config = dict(
    num_hidden_layers=8,
    hidden_size=192,
    n_experts=64,
    experts_per_token=4,
    d_expert=96,
    d_shared_expert=0,
    hidden_act='tanh_gelu',
    moe_layers=[0, 1, 2, 3, 4, 5, 6, 7],
    router_score='softmax',
    normalize_top_k=True,
    routed_scale=2.0,
    balance_loss=0.0113,
    balance_bias=False,
    init_std_router=0.0399,
    lr_router=0.000738,
    num_attention_heads=2,
    num_key_value_heads=2,
    head_dim=96,
    vocab_size=8192,
    norm='rmsnorm',
    norm_place='pre',
    norm_eps=1e-06,
    positions='rope',
    rope_theta=500000.0,
    rope_fraction=0.5,
    qk_norm=True,
    attn_scale=0.102,
    tie_word_embeddings=False,
    parallel_block=True,
    init='uniform',
    init_std_qkv=0.0426,
    init_std_o=0.0426,
    init_std_up=0.0426,
    init_std_down=0.0,
    optimizer='ademamix',
    learning_rate=0.000871,
    beta1=0.9,
    weight_decay=0.34,
    lr_head=0.00748,
    warmup_steps=289,
    schedule='wsd',
    decay_fraction=0.801,
    decay_shape='linear',
    final_lr_fraction=0.0,
    batch_tokens=65536,
    max_seq_len=256,
    doc_mask=True,
    z_loss=0.0001,
    train_tokens=263900000,
    max_steps=4027,
    dataset='wikipedia_en',
)
Below are experts of layer 2 (counted from 0) of a mixture-of-experts language model. Rows are named router (the router's row for the expert) and show model dimensions 0-191. Each number is 128 + 24 x the weight over its row's rms, rounded and kept within 0 to 255.
Before each expert's rows: "mostly gets" lists some tokens that are sent to it at least half of the time. This comes from a sample of Wikipedia text that the model never trained on.

# expert 54
mostly gets: " Gu", " Mi", " Sa", " Man", " Pu", " Ha"
router [108  98 134 124 107  86 130 134 166 164  93 125 112 129 136 121 137 124 162 131 139 163 157 142 150 136 117 137  75  82 141 127 108 124 133  90 129 147 187 145 166 145 126 137 141 132 110 104 131 117 111  76 120 111 134 147 132 122 119 116 136 120 129 181 127 131 131 127 144 153 108 110 110 172 141 122 132  95 110 129 147 135 183 164 151 141  96 110 120 126 200  95 137 154 135 133 139 115 149 131 123  88 154 152 138 109 138 136 155 117 132 145 147 156 129  99 104 125 114 115 154 116 142 102 136 112  73  97 147 119 140 134 164 131 125 154 123 159  95 136 113 176 129 172 137 128 140 161  84 121 102  98 154 160 166 157 174 133 145 145 114  90 139  91 152 115 123 135 121 115 122 115 106 107 184 118 130 160  79 107 161 167 156 157 154  97 154  97 101 107 166 127]

# expert 13
mostly gets: " ph", " fa", "yp", " human", " health", "ili"
router [138 122 149 158 110 107 131 105 121 155 163 144 123 128 117 120 106 136 135 180 103 124 163 131 125 179 128 141  75 152 134  94 184 131 110 122 181 127 107 131 111 119 153 131  85 151 127 149 111 124 138 132 139 118  88 137 119 113 124  99 138 177  96 143 138 113 121 110 141 127 132 167 135 141 109  78 116  64 151  96 124 126 143 169 151 172 143  91 137 102 162 119 154 173 151 134 143 153  99 130 114 128 123  84 131 111 105  89 141 142 118 173 119 110 132 130 116  87 144 125 111 111  96 139 138 157  69  87 148 101 158 132 106 163  93 148 107 168 122 159 164 111 143 149 154 146 149 115 111 128 117 146 144  95 109  85 114 114  94 155 110 126  94 131 139  98 128 136 140 114 117 119 153 184 100  83 119 141 118 115 106 102 139 119 105 120 135 105 163 130 113 115]

# expert 51
mostly gets: " March", " April", " July", " August", " December", " September"
router [142 156 144  73 182 105 100 130 119 109 132 110 152 123  90 137 131  92  86 131 126 142 139 101 133 116 107 122 165 158 131 146 158 117 158  90 156  89  70 130 149 128 132  74 131 152 144 134 160 137 132 108 107 130 175  98 131 133 170 113 125 144 120 147  92 104 145 147 111 122 139 112  74 140 111 134 135 130 119 106 107 176 155 115  96 116 111 118 106  94 148 135 173  98 113 139 153 121 115 150  92 162 154 130 115 135 146 119 121 156 129 138 118 101 118 120 113 132 140 123 150 102 119  92 121 154 155 112  81 156 117 176 139 155 187  97  94 159 111 106  89 121 159 131  93  97 174 150  99 117 110 106 160 148 115 134 106 134 130 106 107 149 153 149 134  75 137 126 122 150 161  98 144 126 148 126 129 140  94 140 105 124 149 138 156 147 104 113  94 150 132 171]

# expert 0
mostly gets: " end", " man", " dec", " ext", " ind", " red"
router [117 123 118 145 146 111 143 180 131 124 130 149  90 126 155  99 133 121 149 160 130 166 141 118 159  90 141 112 135 121 171 119  97 154 138 119 161  99  86 134 133 124 132  85 173 144  92 149 119 134 119 166 161 122 117 114 153 154 139 179  98 121 132 146 105 147 149 183 132 154 135 161 118 128 161  87 109 143  88  97 154 170 156 143 146 115 107 105 139 132 132 155 139 158  74 151 142 131  91 139 126 134 141 155 142  90 130 150 111 126 128 151 148 117 160 136 148 142 167 141 143 143 151 115 126 110 120 117 109  84 112 126 129 144 140 125 114 177 101 150 141 143 146 166 141 108  95  99 158 160 139 159 162 132 125 127 121 109 141 153  90 156 112 115 120 175 155 120  95 123 151 179 160 107 149  87 136 103 145 136 123 190 135 129 101 143 156  90  98 155 158 152]

# expert 49
mostly gets: " it", " they", " It", " him", " them", " her"
router [106 124 118 168 153 103 127 119 137 110 100  96 140 141 127  87 155 132 116 134  91 109 145 160 146  96 145 126 121  93 124 113 115 128 139 154 140 138 132 101 123 132  57 136 124 124 130 110  80 145 120 114 127 138 118 145 113 129 116 104 105 188 126 118  80 114 147  95 116 150 105 161 115 122  93 146 125 126 123 119 146 138 144 103 105 101 146  71 133 142 150  93  76 140 168 141 141 140 177 166 134 137 155 146 103 166 151 160 122 128 127 116  84 141 126 112 134 120 148 159 167 144  94 164  85 107 150 121 172  75 156 178 124 115 153 124 111 102 108 168  92  91 102  99 140 111 127 117 159 151 111 129 147 126 118 151 145 113 125 124 125 110 136 170 165 131 141 153 136 137 131 139 107 109 152 104 135 151 100  93 127 164  88 118  75 118 141  99 128 131 113  77]

# expert 50
mostly gets: " such", "St", "Ch", "Ju", "See", " New"
router [132 106  95 121  93 142 132 142 165 155 130 137 133 162 153  89  78 143 155 190 122 135 118 144 116  93 165 141  86 100 116 127 127 132 138 132 121 125 177 125 126 160 110 151 151 155 120  86 137 132 118 152 125 121 107 103 167 158 102 185 128 106 112 111 101 134 139 129 159 131  88 109 137 137 143  92 120  85  91 101 149  97 140 145 123 139 146 113 148 125 164 113 101 149 134 135 124 110 158 165 133  95 115 161 143 163 138 149 145 136 152 127  91 152 152 146 110 123 105 160 154 154  98 128 134 105 155 156 185 145 156 129 151 161  93 124 113 162 130 181 143 130 155 128 178  99 128 118 114  87  96 152 151 121 133 127 170 122 104 152 135 119 145 170 124 103 104 114 118 140 110  94 124 118 167  94 103 163 115 108 149 130  80 176 114 111 128 150 116 130 123 124]

# expert 48
mostly gets: " \"", " '", " made", " built", " named", " air"
router [150 136 119 158 148 123 152 131 137 103 154 184 170 116 158 152 101  98 154  76 136 118 151 146 138 153 137 113 116 160 148 111  99 129 133 133  84 134 107 102 125 148 174 167 124 133 174 128  97 154 138 142 133 132 160 102 112 142 130 121 109  84 120 111 195 119 102 157 133 129 140 121  85 124 140 138 132 132 166 156  93 146 147 128 147  83 137  93 109 141 112 150 149 114 129  85 106 158  92 143 129 137 120 122 146  82 144 117 106 143 149 163 149 155 125 127 125 139 123  99  69 145 161 145 172  94 101 155 129 138 108 171 142 115 110 131 131 131 118 138 120 115 146 103  94 138  94 162 186 107 135 131 113 104 114 140 155 123 121 139 155 119 137 135 166 151 139  92 175 149 146 137 128 116 118 132 148  90 121 121 143 124 130 133 113  91 200 156 175 106 125 133]

# expert 8
mostly gets: "nce", " lo", "ther", " competition", " among", " details"
router [151 126 152 145 136 104 155 145 171 156 167 107 124 116  72 132 123 155 109 100 133 141 107 105 117 113 156 167  84 118 118 111 121  81 121 149 120 161  80 151 101 113 126  74 128  97 150 170  96 145 110 134 142 144 112 114 119 146 100 179 155 130 155 120 107 120  86 138 121 155 160 107 111 117  96 118  88 161 156 140 113 107 151 143 126 126 126 164 134 162 157 161 115 130 113 126  94 124 170 160 134 128 150  86 120 103  87 161 136 125 109 119 145 122  93  97 122 139 151  77  94 168 149 141 108  99 139 146 110 118 114  94 118  94 120 112 147 143 121 108 156 159 137 136 109 113 151 107 142 126 107 123 129 128  80  87 175 116 153 142 146 133 122 108 107 116 140 173 101 103 103 140 150 157 156 160 136 103 149  94 128 157 137 102 160 116 118 150 125 119 108 174]

# expert 58
mostly gets: "s", "%", " points", "ments", " areas", "ations"
router [113 133 127 108  99 139 119 121 125 141 146 126 102 146 105 143 109 124  83 154 108 126  98 130 108  68  67 133 156 163  97 146 124 147 159 155  98 130  92 124 105 166 154 146 135  92 155 179 134 131 142 153 128 139 134 144 106 109 121 157 151 104 122 141 131 111 139 129 132  96 156  96 132 163 163 126 131 108 154 134 157 151 176 117 143  92 127  98 140 123  96 146 135 144 152  97 114 125 155 146 139 159 143 139 138 139 137 123 104 142 118 117 105 127  82  91 121 118 139 135 126 148 100  76 117 139 149  86 111 187 142 118 125 129  68 145 144  90 115 117 163 120 178 122 109 106 106 156 101  97  96 143 184 178  83 108 136 122 140 104 170 152 113 154 115  77 159 124 136 108 129 146 141 127 115 106 160 144 123 132 114 114 135  86 160 136 118 149 134 135  96  92]

# expert 45
mostly gets: " As", " Me", " North", " Pu", " Is", " Har"
router [115 102 150 150 151  75 136 142 128 136  86 104 131 178 138 134 128 104 170 130 143 149 134 116 127 144 118 125 165 116 154 152  99 125 112 103 146 126 136 151 142 107 118  96 113 186 149 124 147 149 149  90  92  99 149  93 137 142 128 125 167 174 146 147 125 152 108 109 136 136 147 125 167  95 110 133 130 129 114 111  99 119  86 154 118 167  96 152 126 157 111  85 142 158 168 149  97  96 140 109 138 130 140 165 104 157 119  95 117  86 137 135 166 128 117 132 129 116 143 155  84  86 154 100 152 128 120 150 112  88 158 105 163 139 139 129 166 157 100  91  96 124 129 105 128  79 159 131 115  93 128 123 145 146 133 183 131 175 141 120 129 104 140 138 162 102 117 146 109 139 147 161 131 137 149 174 155 124  99 107 140 135 101 181 148 115 108 138 124 160 158 146]

# expert 27
mostly gets: " he", " \"", " inter", " We", " '", " p"
router [160 147 130 155 129  96 101 133 148 116 165  93 118 108 162 118 136 102 118 152 131 119 110 130 133 177 114 119 105  97  90 115 114 114 159 130 104  91 101 102 120 121 123 171 114 137 163 109 113 153 104 112 119 125 146 164 138  89  84 135 112  81 113 124 119 119 127 157 130 135 141 160 109 145  98 142 148  90  96 131 160 151 136 161 166 100 117 125 180 108 165 134 113 143 125 141 131 106 141 151 117  86 134 141 102  99 166 108 129 168 157 103 144 147 136 107  88  97  92 107 128 105 143 157 153 128 133 111  71 142 167 125 168 125  88  87 114 118 113  95 115 154  85 101 139 131 121 131  76 108 144 132  98 119 131 163 143 148 109 139 150  92 118 153 128 156 133 126 148 114 109  96 127 121 139 106  81 180 119 128 107 145 166 155  76  88 113 128 147 123 151 121]

# expert 7
mostly gets: " La", " Cha", " Mal", " San", " Tra", " Se"
router [118 105 148 130 100 144 150 116 144 139  96  96 109 165 146 145 148 144 151 145 136 150 101 167 171 130 105 109  89 107 127 123  97 111  97 161 161 151 157  89 128 108  98 121 137 144 155 129 144 118 166 144 122 135 134 146 116 125 149 119 105 115 164 162 119 168 104 101 122 150 104 107 143 141  94  81 114 122 146  93 148  99 108  77 136 142 146 136 126 115 182 105 122 157 140 112 110 168 109 136  94 159 160 151 147 100 170 145 140  98  84 129 100 132 141 115 124 119 160 112 131 145 140 137  95  84 106 139 153 141 128 161 127 107 125 142 122 149 132 181  82  85 149  87 178 126 124 136 151  85 141  87 192 137 125 163 121 137 129 115 113 103 142 152 149 156 122 131  93 135 111 128 143 125 152 117 121 148  90  93 103 141 133 134  90 103 113 103  94  99 150 144]

# expert 39
mostly gets: "W", "P", "0", "N", "H", "C"
router [157 106 136 109 121 112 115 112 157 129 142 138  84 116 142 134 107 144 151 144 152 127 127 114  91  96 181 146 114 129 152 132  98 155 167  76 103 158 135 108 110  80 148 146 104 136 118 121  97 140 156 111 111 176 140 122 162 111 110 143 124  98 143 106 128 168 140 155 149 102 136 130  96 169 154 116  84 101 109 111 101 141 118 100 102 121 133 140 134 135 143 123 113 168 144 113 119 108 119  80 117 128 161 139 147 116 107 105 142 168 120 179  80 122  99 107  86 105 148 120 166 138 102 152 135 156 112 159 124 146 163 115 161 154 106 106 123 142 119 165 127 163 159 109 194 111 139 166 104 143 157 127 130 108 102 140 192 136 147 130 137 136  94 149 141 160  96 158 168 124 149 111 129 104 159 105  86 117  99 146 145 156 119 141 132  95 110 112 111 125 140 130]

# expert 59
mostly gets: " for", " on", " of", " as", " by", " with"
router [147  90 112  96 130 161 155 135  79  89  83 123 169 131 149 121 157 122  85 130  86 116 145 143  94 171 135 135 165 140 125 135 145 148 157 134  73 127 114 161 105 167 147 141  85 106 157 137 116 133 118 148 131 112 119 139 146 170 116 137 108 105 180 127 107 113 165  89 150 141 119 128 142 110 128 116 181 153 141 111 104  96 108 152 110 125 115 177 146 132 124 156 163 104 143 134 149 146 145 128 108 121 126 136 112 101 122 149 144 166 135 132 179 132 135 111 130 137 117 143  99 124  67 132 126 147 119 134 174 160 141 172 123 164 101 148 139 144 125 108  97 160 144 130 121 140 109 120 137 134  94 167 152 163 129 145 106 147 132 104 119 134 122  98 166 180 121 113 123 111 172 114 157 135 146 179 113 154 147 138 114 110 103 154 134  85 155 151 111 129  89 109]

# expert 24
mostly gets: " to", " or", " from", " and", " called", " who"
router [149 103 143 178 169 155 155 132 113 136 135 147 139 148 167  76 112 156 132 122 145 127 108 126 146 158  87 100 164 140 167 117 132 179 115 103 164 129  85 153 135 133 117 141 130  99 146 155 123 100 144  79 148  94 146 139 126 150 130 111 112  87 117 115 148 114 111 141 129  93 129 110 153 126 144 127 148 140 154  95  83 119 131 134 138 146 157 124 124 134 109 123 157  81 156 149 155 157 105  96 111 109 143 156 110 147 134 120 105 107 131 107 114 118 156 112 131 130  92  97  69 152  80 158 125 113 146 154 126 157 130 190 151 149 139 125 155 157 123 149 153 162 138 126  91  94 141 191 120 172 135  78 122 134 119 111 107 141 141 140 144  82 105  89 101 126 140  88 159 127 154 165 153 112  97 123 107 125  98 114 112 125 144 128 155 123 153 104 129 131 122 113]